{"router_score": "sigmoid", "vocab_size": 5338, "optimizer": "soap_variant", "batch_tokens": [16384, 32768], "max_steps": 7709, "dataset": "wikipedia_en"}
Below are experts of layer 4 (counted from 0) of a mixture-of-experts language model. Rows are named router (the router's row for the expert), up (a neuron's input weights, with its number) and show model dimensions 0-95. Each number is 500 + 50 x the weight over its row's rms, rounded and kept within 0 to 999. Numbers have three digits each.
Before each expert's rows: "mostly gets" lists some tokens that are sent to it at least half of the time. This comes from a sample of Wikipedia text that the model never trained on.

# expert 1
mostly gets: "\n\n", "\n  ", "January ", "=", "William ", "February "
router:495388565445543510540480445491505553548481523499472538427413571537555498598505433486516649463467581522465484484577521480500528464463542496472549439467519446461521528534426449460409547455458544556481513527528472493493472515565569554552442533485567421494534505448491570470498489467642480614
up0:585488489514491549421482429579433467518599557507545530423430466453476478489473604442459423553613552516540516521447533533555529480545535455487498483517391466530568549512530477533590507555443490489518470431551459482492455574494479439520505510525510498553545533483587567577538503631433481583
up1:442484473455476469479482474437547503598414486496486534526444501535445511533506483438438486411430512402497496481508558502501505516520506479608467563538512413569364509510463462533466466561590570503402594446509458446486519476535495547446571510560517437472529455555503367497498554536539604524
up2:468429521451491513466452537570483490476485433434443515459535508491569499540515476534489433474562523481463543546542521587499517527419418450473501537470514429429444454406494556544462465484518535587532431448460475495476525574584485486451462497479573475402553537510537504524487456553622527697
up3:526566494472601499551561533451500407546555501464466507499399418512487553513432560505584473623451589536519539595449536512528455496512519566522456479501642476530553452422486533507457420454506485500557483446509448498516520521431554472439483493424509527399523536520621459467464508502492523556
up4:466566478413446545527406465491515457454377494475453433542627461520514539542476387535533533603516531585508491527549495570533549544509524475489509557521402540491461465386461484482505447551477509500485533538550553450480442550564428569542603547580462531474495485585539465450457506482466498483
up5:463507509508527540506423446459505534515553499487532515483491523566468360526618424533467458448474537536412508421442541504490537488495440511452433524553546442525466517469390544584440486501398453510493567559577442499484526503478425469493513544468608464477532456469510415602538509505532371512
up6:516590459446499500539518494531450566561532517551539449481559479534540502580548513472494483511488501344496566541474512517503513492531431491424416383522524646557541510452563517467523525585523560438468440460587442551481475493565470498528499540511522523554621384550461497472545505535510506562
up7:434497490446478427507436569514520497527556539470572525449468522474534499604574436543509467533463468453392527557491485526512514464465421443436500490464487492612408509430528590540461483447513568415517430556560545556547556566446397465583414548420565501453519481520484488491470510507472534420
up8:556432523451518481564457490518609538496544365520485543493552509586513486571464504570425584462502525502439551505561517548513440464458413527457544581518521513504443499518471463427460472442507510435580581535571426431468466558431531491496583544439477499531609398547439510498511510459512468554
up9:500437504516444489576523516518447522542559491458428615603474476598457535454532495496524525454494448509510607484515566512500509593465498549519440506531493520581570519519544331501546495514542477455471532550480474428541489542473478529600566516492494561419394432611484504529474538521441451527
up10:496420471548533510603427499445394467454565445483437491523383467580533569544503480573480577423481469490480452386470574488522548519466584598527541445530494436522479483462487502476579497496568527596420453454491501452550483514481457520458503463524552495533576427488521439532531514485446452409
up11:479551459576489422474348403478436526532475544463504524435490498466574532530521456474528550476468458442432478487512564453420465440475491481509502503582412406583518507465407456560521465498550490560593439493511502498428460549506423507478528553455546596603542526470558471499579470480503490434
up12:470477482544529455443507503475462481465501399483460474508430557472556441557464512458553521517455488564519519507526488515529466500417597488506456536540354596536527484474532554449505512442457477531478561470475541547397472487492423380587490642509497406423558498530550556561552547531557555497
up13:518543463468545408442603468560446552433579418535583457497469496463449494576530498505480529370467482562428513447512444504534525500540559529446464466549465485581458476499484401469473545489576532509433542427556524398547498534452455468535521462449531531482612438539505531449500493437513467604
up14:525524392569513432479461410483447402529510471415467506371564561593466511658477470569519498474493537543503464482510530488528528527578473485462483478541430540485442488379530486544498453470457509442483523545452519504480486521415386451555434575496550488478521452525469507512489496488455402480
up15:545558495428513498516585513408467503407433421552393502470526538477518443497471499486405575481512540497463494448513511532572470491417484550481441647481442454550474519451477506485437486530555511435366463509513453512470447435449510545477547573511510544544466554521519422476544500534521458635
up16:538466605499485520443477468503595488456425559522429501536440441441485423587529503405510584483529464604529418505450497507598562491533517523486506510402473544467483444492484470519449538507555426500418485442608523561570517457451522491502556600575555504537536481441480498462477515532540532607
up17:527431356473462465462510478501546442534458584488537584495567460528531478548513508432524526487566487457452435533627444479519488514421465509439466513503563499541566497460478482517483495435568396504608464495505522559515410528474475440481425503499439510539605510554527532416610499507551416473
up18:532476586478481554426457460499571585464530512593510518484441494514505527635463390481484481536517483577508518498448504532527534515469469541421405457511396588506435456516421555467531449477582459439474473478482495538517470529501493465488619486538476433471497552432458545473380508467406553451
up19:482558496497502543464538566506464505531537446604519392500491528509411529622608523488546540466523518464562589472457478461501495390424529534504550521546443558474562408441495490579476508543465450526471417562587582445469526599540545505580494487554540520478487460517584499499466487505471483592
up20:455561503501559582537522533481453449444471425479544567454508583527568578509458455541429516507502563433435475508524480475484475592529540526487552530484429513510399506531487509495433501518509479402545461472547540470470585499622531576467528444457489437475510435472375541554522456466417414607
up21:442465445501520561571489485469485456520474450505490593547476543569467442418514471441514501514410579551483496532538493499601516525462650453480523466582421547470518468520444523469464418501486473548410444542536468523416472603571501520527541605521424453451524514514470548545451508541583586526
up22:414582419496536456498473490467549514539550477496409538501492436545497416483587609492485472601529494405391523535452486419492577595546545487441491483529420456520462486523555447544490566454491399482555554494488521466540515455487412504503512457524492482574504584449552446498392466496566486493
up23:532543632523525538402466469495507556559587475496533537535492443594441525566475486557472480506598626498490512504492478449503472535516497536622558459455389513549444457595419552520498487519469455482523421486448482476523534558459442471509522480495508444524549363552518484461455511565529450456
up24:485563536564516447519530488497562518539498470523476422511586383516488547494472424543502494501474485419465507421442516505433508562472522447501382481602468586548494615523540502602508477538578542537410501538482541555465520443503408424453494539592519512551508484588558463491518459587547464471
up25:536549410468477467510515491491482560468555621538406532533458658473494495511471502477461514538575450542412498559433500535478526553514555516437462481444563429513513513437542446550506488451555518555534417540556519537535510545525478374500523533526475413454496522621438404497532489477566540546
up26:531529508533504550582558586559549595480483397557492463570466567509552556520501516480606482472492466523445556507520593482408376516584574458502411527515539486479497498531540535472528465442544481590590459416598472508545467478542518538529585591493548464514555498531515537487531436491517488558
up27:461559439426398500450429463488635423472487609508463528508545478515508501565426480582563531504434489590576479496477513535535488508527528515482542446541580494497517604464468506472542589570507574467479471496531551458611531500488511434430549498512539523419523397444518493450556518569491549537
up28:487467479478499610490527483422494396477414501430532602515560518552486497491554543511434494464407533476413497542533387465477513556543418429483433479495500480529396526477502382536445544420518563525470469473499433529488481464477556537506512567475527537512604438542537495522485516465619564554
up29:467549486521569494433417438499493528528437466433477606467543540523606487488605443483474591403493472456466558489488558513397490453553527554480435490503411559553458476530471490521548542390576505477418459435484479469498414431520561539471448454532468438541518520486515551469540494485438471599
up30:455509531443463469431494531531538544581429480588438435478497423498534544552544554525504388549411497573463458425492557452586458488447425533513459429582459506510528510507413558472570455550500523482503535571468498464541488564519409456534509600534541507511493521541499518458427431495528632565
up31:512412437582501428433428450484505454501580512398557563473483489495578533595536464500565511488401483506513520498581483613500490495508491475504500410575510417550412507386433528556488533425509425545510501469529534420490496531537459502534520539422420463466490569442509482429472559519532548463
up32:516504469536510446459516510536478529467516419545495537491464545467558536414368415520541509516541525356447431441556594498424449442456463563429506523487543489512515527449551492450460486501455468458512397557556487450464547519396464403504519600559519530506457488523507511495512394577578487513
up33:429549504438504561493488428557449532459534534648472537496476549549592510544437487558495532541533514529500394493505461507616503608485514554498534457459456544550567482491499471477559541402500508568517474500567422520527510516566499460446530570546515523480508458522475499507625427524558467635

# expert 0
mostly gets: "his ", "In ", "their ", "has ", "also ", "It "
router:539532474499458536431546557495475504500525554506582535496493443444503561603399489441459476574508383477450498541457515425437521475557432424450434570424465562530477462475616475493598500523489466389515505405487450524469515411494525496414504521478498442480425484476485487494428520595516490435
up0:451465492503445610497485500477445437545565452454462509541449474471507513429452450522466448424576498418564538561557590438473481557517463563508529538448409535458477441424596469400503448392452559438508454488511448504472540462529481485529542476633520471477497414546516476522485533452429448552
up1:573599555468375465494535455531526524556604477489567560556473424525405456538521471501572577587520505447515534563474457536482480454514492454523441524445407600520459533488583526522547440513521521437527479483492526511513435383499460547449426577509438402488519449508533580532514467507476495540
up2:512484522508441551414528453470567520547537563552561480569465444454505478550639494434548543529450474545422478612569603488546496522471481501573437494426547524556615504528462437474499525575574495417522509421479474488451503467512473452447478497539483451538552480472561444435536428580566478509
up3:399519423486484509450495460475544503518457579586562567459529429485567547548431479523509553484470611540469487562557359505437508540432472628456549567475445536508459467500576444439537532540484530522496520439485524496404512490470561439457487489590495550493499550566550542548536527449467453432
up4:563561523502367542591591449480526475498475451492481552545550476501437542498529490497499477524565553499569509582484467502512485437481478559458507466534427438514529515413541556478553474531496500563453481501514572489544483564595559527537463597488446564500498477572441548477423531538325579559
up5:526539510576584581509508599477468593485456570497428585486482487469431413569490538463513421525472496489548569485532517426496477493568492487421479471475544511575445472490507515443511425561454468455530476400480448451493574556497467486386477527466576389589557431519493573470489522510460422500
up6:461490488408462451454518475499465408431512557500525547499518516547506464446598542460514472527446515577540483492443530553614589452538496463474419478466605526521445449473491486526524496459465460536533511638440513439478498437544517490397446485523469411466552487507582485447508481615558439402
up7:516535493573440583585557504525617488419575448489524495531542485427483501512555472451416465415538499480526554480447551513416503517578514441507440485467492454483519440534537513471544412484528483465538552445560460465502507421567537558538580589488424428446407450575505466492413533475534588468
up8:511468517466513470427492607449536517590494514484522491555460513490408514644577483511442435435493445538481529592510563381445519509538602476458487583396418530591485438506551488452416446517493530483449510515575550447509458480564427541446544505479450465499468539504454547481519495545454486531
up9:574444398527458498536570515479501498456492508478456479476536458536551485460360453488503481520456405523552499493570401507485483505523414486509367452504451450569448433444504455506554522445578523408492596456419455431499441410488578479515588466541482473520551500500554473484529456488546482420
up10:555517552515472459431487535361552399521504463608439471451446521540499498508408490447502489484486574419447459519448442425533474495577446502510445488536400507494593449509460506559530518474566564507495458511453495464470512505478509490461473466502640482458481443592533450506511520544637530431
up11:520565535482487541441553435513508454501535547499540461536594529560573484583449439527496463480493527453473549513504540520456506450455460475506505576472457575417464413417584498522523538461503457466518497527445602544454526424409489581522484617521547488396431511598413561472470515562567431510
up12:560506459434538498469529529537442485426541513427524553637451493488520500502398484422475475460499410456504538565511448460388540433485492443433549587520448519516423502556517529496545547527560518478417556537516504433535489520530500399432552596414444453438436546443504573531545494537550496487
up13:507589480429550585479542580480545488483585401560584460535534459429461553517587416467583497450551456502535477471491438394437441502496506488487494552479522488502441538560451437542492556521592488473464419417534586511485402513528486493506479568512394506515495584435502553519482437531520464466
up14:526478472483534532476521491434513418489495493491570566486481488557487513517394502601515500540486390533417472465446597400440430522525403441480522496539459468473498458435527478547538493496599488590485496490506442530524495585475463464418560582391556400524561496420529516503457582482431488522
up15:424566567520431461548492505485533452416499424599561466493489411511515490517385514353436485455519527509469549513566458487515552445441532451457446487423524532456545377543550549525474468583538433457526575475494487564451482610481501538477507508453430476453457479588463486496455461458483505496
up16:664414491524538511530570485425486495487513389564554504581455503500496483528532545436434549420574439515501484511545376453488492467505527479459593469479513559495470434502459545477540488498480424459458485380477416491521515456466507518515527537537511420553412462486487512444454542604555464448
up17:516539478447525476548532495558588429461474533494604511578493503404380490524459601393491486604450517558549552494527533499510413538470407544432466469468494523433650504530456514512546441522530425443489476430438398525501517464528530516478528512412473509469454508554476457484504549484532483480
up18:483522442433527447440598544607548526501465581480532551528454497463496528557452565496541493441479430564423522488604518389503549523577429474571452548525402476580532518508499527554477576482537482499492538516533456494499613430502490472435511547469541635528493423553483501533452466563470487546
up19:481431497550429451486419587436553451471435541463547541528465554430467480567476498539496480557478451647599464622469517465478502453535510469577484512440566594468440464504477508485428412485598463532496548437555500497533558469583466496481488565513537467547430480525544522509465412550542481505
up20:552586459550474509451476547385501463550497548428507489538451517491357538557551456530490501569439442515499576488575473436551566438492586469435541486470531527562504485513491496438583474502528490515579482568443451578514550515475467579449466538491551459493482412563465442568505513484450437375
up21:519597455525445525409468523501569416523444478503534554481510531385524487561538449500522477544457501471447539574550552399530536408422456406558494535458427601491504563449497572471519552516599534432515432450490484477551466410469593527467517459492426472495508486496492551466474547479414489564
up22:561510442490457540520481565545546605501552496447599612445439502417422513565480533521371480442523396569480509528464558497484446484560514488366511497468584486530556509455518532540513464504574512521502496472515490392515490501500459482410572534484513499518476479466593420556473575461486561488
up23:492410501477519483378578520558508443436483477431527527544394514566514545533458418514496527502544510453435490477447508503465519502476589343453499584498527617538529508483518535600601472465508505449425513406502488475557471472495513421502492483535460518486540437439454434513428546557527441484
up24:520526412472467515421493508480449477419401520475537464466537460471462477545461516427455443534556496434481557434515544457490494380457493479415434533475540565552500526465548434420516442492606495429515464527533521415546488494543471524489517514487495365401461421524555550482454507466636488546
up25:525556508520503432467514513439512388454566533546465485475460563553503574399438506512479515475512437500553458522490492533532512423485445555528538610395564528605605493438481499520519529498525543513478473498544506470476529434528565536424617560442436491376477462515487537524518553602432456480
up26:577525521447516543582443449471488518463423482508567476511550536524465444569514521477453447578475489381482494539467502507408460369488504484457497471497446562588572481386464440504566566439546456406470551433512516500498612526508490505524468515521408516472551506501521502541428486543520582608
up27:432564539526483552519481471552492455604521471493444610487544584582600504514542531484527442483537520496495523494534434501501532491494490452460461556440455565564446425477516575458578512544497567442459588476511456608426573532473498538487480556359413455447546526506452447505541486478400490517
up28:454525482498542630433488527549464459460490454570527496536557394479485549524520512554467539481548548442413434578526489444488414559572518419559390433519512510496467504453544540506597510548449483435529577497483465421469518409410514403472502497521417491500497580475499568497520538553569530470
up29:448462514525506514477446599443513428500601527448534571442522459530473529560542436581551551502563431468529521581503470634500569501502548504439516459470412509523486584476541491577518477408488482453524551524540548404443570479449454467549508470381530497513487505516507462475581541561469405439
up30:531530590566504548499568474523493462488474539547552441511551441486504427518466504479461362580480474547463525438466487541456480552513510549571542607502492498534439486525558514493470456471434421514474413414482492531488481505393452432511510380486546422558403517554445399574569515547476501460
up31:537402492486576545479496581527475439420391483554445502435557487449536535534561497575489440523492475552524586461446457531572498478468422408473496596550564605481492502514536472543446513505563466414525560412500433520507522480467492524503532452541559533514522485483467454544450463464658503562
up32:585466439528512482512526543506505459492502584569455534484549411586426513541578471453475405482438446495420482532546577465498501396545489542446520488501506498570563477409569499452625500502455567470527438525546400499506475440566615468523488423538552537556472529519556443541499450520477520438
up33:534483379532576531510455572514512486488537493533526438549574410473553534597514485410463458486596490468564557470513369499462491510596490435532454498483540609584636482525480471568449473467544424383523452498464453480439460491481420534519489477517506493520555510465486487497467459506539466528

# expert 2
mostly gets: "% ", "10 ", "first ", "N ", "S ", "′"
router:510530488485523467486486407551485462495546473471523526526473616417418469489509525520563478497508563622539554403543482528562541518396445473545604454413526558468531467551516498508457522500469479611564510539496424487438509517569586501545487513554554468420518589481549526403550530401491480490
up0:476523529530478399471534457499476439474526478434531502588469533445440502558452456427516493438392509609529678530491518505536436440471548576492567413492439499584515545536514484480489516483503471547525481522481517475425577518492498449490434413556439415499561544505516469478511589582563488466
up1:446501418449532427526452433484451531487586550547503528544545453415500512480520493499511476473525496444566564552556449597512505538450504499618592535479584552460542499464534515542461478527574513495547479438614508540548552541543466436557556539590453475434434502504532539509504365456531395500
up2:474569517506531504647500508543405464482530499431511478508491523476496462552494511516483501532421518508521536505457496516497421542523486581425504504427546458418537431453394544482469480548653463476511543471465424494519490538535505564559434518489502523420562538466603608580423495496452405448
up3:512437481538516491454423485506595461507490538440535471535497596440402571479562505547465476494539489452463588461482420595434556522489602516409613453551527460568541477488569496471465426510477559548493433535528472488516477527581534437490563555590553490462532496469510598530537496508468599451
up4:490507455367489462491432454483428434485558457449539437557480539453547524533459464453499381382454514504497548472505526474528469529486535464468437423530450497582556455399492512500504484446544524568526486533530475516479494621424517573422464454585530497387515564429434470471508496477571442497
up5:348496488511527499564495456463399501457550445532519577584515471527489482487561553465505524493488567484464487486549544587495534468449533548501579442522449419470473530403455432551521445514475571520513463518570432472461508513484451488595463420543446481515584433511569483584444479576418438419
up6:541522486588429561456550570518452450467516534511510499467507591469554502492549540485539481530502443513529457392475559623525415562545583467419487524550549510532510447486444488520535530471490405520473466470463465534511525555635578495531452456559402413423490430447496485446595461547482529532
up7:526479512571521538492478469489483420515503423506476502531500481473506418475510548506510569498564555650448580416468476575543409562426513516642497591497479546611510549494442451442517547488517517535537479462450419495531475521453568519520408566510489484415536466447583550544500497546500504417
up8:405494466450576454439502467511496392519598431476531542523544473462458555512520584462515473530501533553469545488521589502578497505482618461609434501487602521545516479552463563439460452522497469627519508489554435479556528474551511497504373532554512425514453540465426494450559435525515468507
up9:528591530450504498510395470507446497555430479509476571506478516484509516495492511449505454430493490506512436557411522513531513544634455473624479509558476490538589526501508479489515386522600441550590420491387436544438425522402522525484519501578571512432444534480507424527538533529515482470
up10:449459547508488463499502453527461498424577450453499432551479543416555483494504555485502343558439433574534432511461541490564519571536475425499486508512526488476484565521498543545522405502614432554463531507597507364454530506529547460499501446446605481523488543500507446440449514565503439429
up11:529485516466527471511467446531426548472520494525453561632486554512592437498525631505547429480487529496518530448514501534572534509535506515574530553523531445603548478427449605506522449524534497599465513463498516505572504540487533543502542434588594484488528455481513495393468457433644496445
up12:439490527477510491587475537490513486497548501532428505435506594472428446534545431485462548362418537453505569459587505587474495492444441438461428479532477500432501490502564522490573463630520524540515536512497551414461396538481522504579448541506449547501535475519620458491471505445396507520
up13:565547510551523523540501427577515475527532443483497488519551557386437428455512475611454556435441468510541577477609462500520515612540482485551508514478498501478438478504535502400554512525480385541593473508567440491494583567482450502545465472519496576427570469501565566514549528577509478420
up14:525509476435444508501429371549441469555532521527531471500510447490513505589408511509477452475486467470573578453434533542500593497492379487417524443472461545520520466513380519500480454492543410481571423516572445462612549574409531510487505518565471550524585522502421519486500458455471544472
up15:544459495528593424464461469562551441542473419498454579542531594518423508381589497532522539485544583536538495502440505474578570524501504534549567542415541475603585431453495555583550477452538500508531429489484422570459515419503537451465419509512503482511481479538435517573509538527509425480
up16:435523480430494457530466443512548410470575488500438646563466490498426476474476530487458515511491483596548584434457578599543494570508412527534516457421489537505473521421483505455470482523437503548423543516435509494594434514560529457494509552623478538551532572390567515526507503489482498482
up17:444543502547471466442492458590531394451601565548500515536545513545536485487517465569480504474554512489529587555477536576612527513475430480480547493500476536542488481517497506507491510509550489364519445449474506568490454467489559364503479556448510428409561533509613492449515564470440394434
up18:538518431518483569463489540510583481553392511487548501574482634507522575487597510483551458611491492467555622513548438603452468543466552539497472506460507467450512517588522526531554540475604491499529529432575491414475493530531592531541485531594538502505442479428458524467454561529493478473
up19:569490509539655441609482485458435522465543568478436461539510560514506572454512439543442512411498500475578488485465527485508487515470508523566442515552491523529430564433460370502538523544535476517596468479451496512567541468538492414491450545609483497410541498615515476500540420514556482473
up20:490564425498417511485441538537510445513380440446502439494499476514492483381498568506497434496498590520425617516515497618585547503547444454580533430481521526440507512523542427577520492509493473517509485436534546523562492419459514504521405550504453513476487565455630563565529500553473515527
up21:540503403503615405526514414397464424455559485449533539567418525488447437522496521518522528489550549532416547435480488514499499456531516424604588564489505525535573514425503513451478463458521428498514440496525451460540449580511508483497418563510483578526420553440487465511581513430474470419
up22:502552489492466559484452575490551525494546491487536535550419597478508549493503451537564461527520430544519583477446421546544494465467477498522534451468570556547531565536548606487559392510487424441530465441577437495410554555465555546457528473470495404431495480444537519505572519425509352489
up23:525488446519572470511418443541534372434518477488596404528502487473533565515534470575469531584477460605470523475497480538541557509550526542456434424575489592485444567491529530466481413478512469547498575509588574533527477503497603428465554517504582489465512492475418530416550532545491580510
up24:456464503522469520504493587496486451416473422522512527566476507604524561476533574511534562523514529473519491416567441504532486462514573423601522471464504519504496545513443491448507493507468414529427450433451361521513411495552550545461600513542451379463488522426424442513530471561423578501
up25:511420477497460388530468546427604432477552471546580522528524498447437484540503423417539561446459454530597579541511503434546570479491444477522495538457556491467495444459506592546527495589474474523481438416559486360583510565510571448591470546466531503507469455498492523546541521483499525449
up26:442555507442461526437559428584585526471549510467444455533458506528483415463490509549486432400378465569499560406490552533492431588510519542450570501518509463547542508418472543581497529418508512512559519589544486583419449551520572535500587540482498493496462525539546491424443532456531549544
up27:430454448590546463551525521505442390447567545394635557556440523423471530466548557466431554556503515554514608521433546557497500504435506492423530524453553553539530547536507525547475483465483438499492480507542458480537457546499553474572439609477453548429464488578521542532483503556523556459
up28:520483511555477444443491578600453532486464430465453463458509530429534461653434508432502480538501445547510554523497420543518514581578531489555411500466400487531514521578547451548449451562517510507438458463588531502554495442438485424477492546497476566513567482526512523463628451431480566475
up29:489518584458506570578452477507568555477539541520460486560523456493488433537550590464489524456493598530523527503472375540523525499465457573484557491492457532489549444511523461544531516405595477507424615557429440432466500592510473440535506554575501483453538542502630454534538484454402455491
up30:441546466586442431581491496527436507577498551467460493481606496505527472448523458492483517534502521464415571440526580574480584558493496460366463534540593547532428463554516584515604510562454465507482507437560447499483404563547514470483564479516474530454486571388453532446475513498487533472
up31:437547556576475474513399492572530521448483438404470515460486491526364469522560593471475508453512671448480497529506551457573479515491516571498516513463501471564483503466570486506513482455589449520552460541434465500486510515508535499511541495489453552568414557581630496513456564517476415455
up32:550551434549507553500544370526521469552570459457538402558493534507491428478472517510530493432423493511528524534525506499644541513448491469493637537531537555453459538472482499454490560495520519535498513489554379539456538512499479416513405581531448567552599447450534534496572466521411510504
up33:471517536498470577533479433498413431498429517449436435534521470473535407449480558443543528521408567580567499469461573459566553518440497440547525499468428486540548504481460520441591436518487511486529484481655491413366520500421505523496452509497542448468535498388580481469496483482493462510

# expert 3
mostly gets: "R", "H", "K", "w", "J", "Ch"
router:475527503554479470527471540495522486460470447524424435537589447566496466382586553558489424461516513445538482541451489570513415526531561561527454509615511470503487517452455558537511458517566501488451482516498577497568522544401381463498558466503439617571511462551491454580537449523401543468
up0:453472414508507436526475578546444437507531442458607509533514446599510499447526493609466525504509443400440503523570460564508491503551523493517558519546544458480473523511525575555559497508486526540471431521481437399586435464422478516533585475524593413572449555481595523436448510468445460449
up1:508395455515534460444513481535543476513527494557450519622607509523419537525519427576487547477523500451450575501466494530511548549528384581493461433587534455509453417507577524452595435528529492541508516564502565479498504492405396526481512485501424526539484408450439535457452428506507485430
up2:565584580574550482539411386480582511527462477592489548482504476486597536457517542450425477550501478419488500557507482510512478527453526539510508511454436486535604433594517583480496573525518458427459451546510471520451442532452612484551519477516520537487560450359508501445486534459432532531
up3:412475463543503540478499487519449550411557518541466475545488505520483461457558492493488474517394556506519595481525540494410448566527476499482468450505485518484520584551606540382438536437463469507507572494617563421587441446503403457510413572511559503484410488503519505537498449432415467449
up4:597550447554582506479494525564585513517519565544530492578509473476577424581515507535520407524536450407531419561551553493512580447474432522558534506484423593499418424461434537426559466509408478379398507448521513498468481487547511553442524441503557555508491460474464491537486504515505535484
up5:550503552517473520519473472513520474422514633525538500448451502470548466558581575494533452551479462460459402501423476418567488558562578466443542506564452501525509435484452489559506463447558504368481529469511473507397431452518483474574505519498567515519540570394594599433495555533527496517
up6:494584419561421480559462523511537576505479481520472466532510517499466556554521557534504514459473513475518417429449444512569454589589545475497453565531425418448518429403553534499522467509542538513512588427537463414583575556483456469495513422538485432487595505428588538601489523479449467520
up7:507542432544436524541567472436554508495554389556533424581508561546526529421476532517422556491451466421473493429492480510511546454530454514479402538431446471532498446590520583483471523480489426538477453531460484533544541522423532504455476472473503484535455495356427456460443598521524522621
up8:483575568507482505482459529458481483483428464573460560525510517484577456539474482578391475443415489559599407538509476418431429434446549479519454452448534549447555434479526495507486552459487398545521534527558524486505402417462483397541585435454551488455545544442461525519508455455449463455
up9:532446611443500453480439485553449498406497505530507465636427602545475409459512463493601450590491520529468496522556462533477443519512495622498568521546483522404500453452484380511506575475591488489502486451553492582455489478511489517502462577539548531461540508506438507549499505517534603514
up10:536528437415496545407510489591419458533599468504541446486479471563519514539570479554459500614545463581555460470481499473515476537426498421406554532522541518577512505388592371504525498441437488451500452462518471445458530486550513471532481447511553565583526543503444500460515509407506555481
up11:495506481483442514472521444509492485596511509512525537566581545404532531497484487586537444439495548548534450497436572545597390451563554571476545532497588452407537584445475483516551588491548511504510515471507499433524454538421476485539568460516426442492476474528519531487646494508583403533
up12:506601579571407600428474518567598558464478504449464480562594483527553535525538453484540492495465508414503560537431547470606488602481473510540494552519435546508487489528482518552484459473399445487528595492490538589532497474505549491468541493433624562536469547556518487581441501475502523472
up13:549480547534450569539525529475390496515591578415523514528484462574464476483489469575559483506458465526521522480525496553611548433538442626487569424498494498508537515406471549580530450436481478499486506516540514461588562516363476602479560491484497485562451531555507452506554542547440496582
up14:476504516494492406516618535462550454549467501541486483480588434432470494422581553470497493509517602424498461456466505454568501464468502471465483551556513543513489469516485525490477452470556481441524544437536437426563487485536602445581540423534472588436525470477459449601487420361568557504
up15:516463576449400501458430482489522498564509462443379528551544411537476500428566497473421525404449532534407425537572549455443459469498406542520604424453541514467495491514514451512565537436442463613463560558510448540487480552566467486453529540486458521496576495504486464529542507484518410476
up16:475571458466471567485479444510564494493532451602513533552474505461495564634426452569493595500473490484506477520458532399583503421539531546555522483571554517573414465532500523471559503493479460531418429563451408464441532503482522515463582433525499549562567519477557463540429475392465514442
up17:464489544477536595544552516481552528517445450504566480581516495561522564532586563498512525432486483512433515536548437452468441481503468427505547445433522530450460535537425498504484427521332522582525520485436496462451492439398455473485567560463561419552541454591532544470533464573493520596
up18:416463434470520496500376456484573442507478481551464512503461548500536542426570516550504419459451416505490499544446495537552505530418534581507606500530458632419433559439526447530533423417483444467486542540566477524500456462493472579492478536470450535539604444472538487424566547486482558496
up19:542485382477559462443431582462494538520496521492526461508484525452483448531525477448529432519468548533580413522413439560539434506584484575457448446485475503523460493520444577512486553514557480527508336493609585475496414513474511492448502459480511463450475525462375552562498516479410500552
up20:494517497452465493478482464508546547522437460497378423496569603561499507380570519599541412498496536538561430492513460470419490493600458504465507523489485539531508501526508406466484579470560471503423377502429544509519561467462443415556519557464545541488511451550486517513433421562517556565
up21:572561509442469468513401533442426618440553504534545468511504497528457441553550454584472442490421436526471545523399492529456539488521529544516555528573468523438596444494569580531478467509571503515501450508488501430515481478499501491439532566520492523542512404464433377500531611507543563414
up22:489558499512485449512426441410471451514492535514445495568469445575665410532571526497401432540471523474538531558470600454514471470420439430516518512525489482504466501543492541485489544563475487523584443449562452536529501486415469533505499536482422571575439481491448569571439583491443550460
up23:539472411457473496505523513510599551550397428526455411550444388467558516499577558516530531438470545495447597433476531444511500466490483553475414523525545541534567523520536554491582521584541471502447512463494414528504483532494432498518525513480543512571511555482419440431372581568451549499
up24:436488450498481516482441485549543495528476497454488477482509547598540431430621558472501551496540574552534583492480379561586506479491490530526463567494490498539461478472451583531566541552573482576550615482557495517581558391452511488559534502471482520644463503466510553577470445484529533492
up25:424537555564560467522500567522460481560495542415629547480517545515568520527409493439456405569454524466473549536500536523446449441528513556438434521550485536494533506582484570575430468361505514503397456497535492415509517478444431523504555441539461568547438526508563488479482473484452510578
up26:450373576474474490448473561618553399529494452524449523545562473492448515409552541499490490433470540437456387448470464542442423544450480487552510555533447426435539512554365475490577432543519490492475523473469530474493568500446452447483548505477538562451518447487560527538569502457457477547
up27:471424454556461428520497433492500543508500570438433447456512492483453462567476525460456472564537553489481466516562368526542517531477519436496492504558464562497452380500509559483521531488503487486418447484525430447498556451453579622516530625448546565561559473404514493539475508518412414444
up28:523451458422500544491448559530462518574526451504452535492597567561471436497478484582408528495497442436417473531572518552456468470545316523503519544507496436536448446551526513517444432530542535498547455390523418468526566542491485520581500482524398556543479490514490540548514414481539486440
up29:427510634487418381430460516534505484554440494613441484459568460557609521511525519551523510456456531512475503442392567557517431474442578506554477543543565537542563457456417454556468519492491506455468436402482565546517464581523522480484527516483498503525508444523443537498517468400475463511
up30:555480531483442478530440481475482455540486363432554620417461471496532433480471523477526426480458499500556461478438524496474571538431559440477467452472478475473425554501525496446487541538531476601561506526507467423632504542529517508476526545558495521568410505418449538613522499468395569473
up31:513596566510469511487452490545535461551525505547438520501561549560537517616562455580555525598510482412485479381513475491479478541544509496484524460455429524477573561541463516443546415542491527578447575500448398467560575471517515468444500456478527496473434492446440509586540582551425464418
up32:474533425450541493569544435575550561559528386494521533546518495490546523533428504462541539524483541588544481475516510480494543552525405449505541452504420647460573445537479453457538476455410485493600502510557460491459462465444652544388500519545480499484513537501502489469551588459493518459
up33:489518511548429358517573494509542496521545453540517457515574434502451509411495565614449420548532443517451586536442527550556577500433486530446513392530537486500428551439439467500485503474477526446546527526560528457548528499500595491472569508449473563482375542435465511511439509575449477523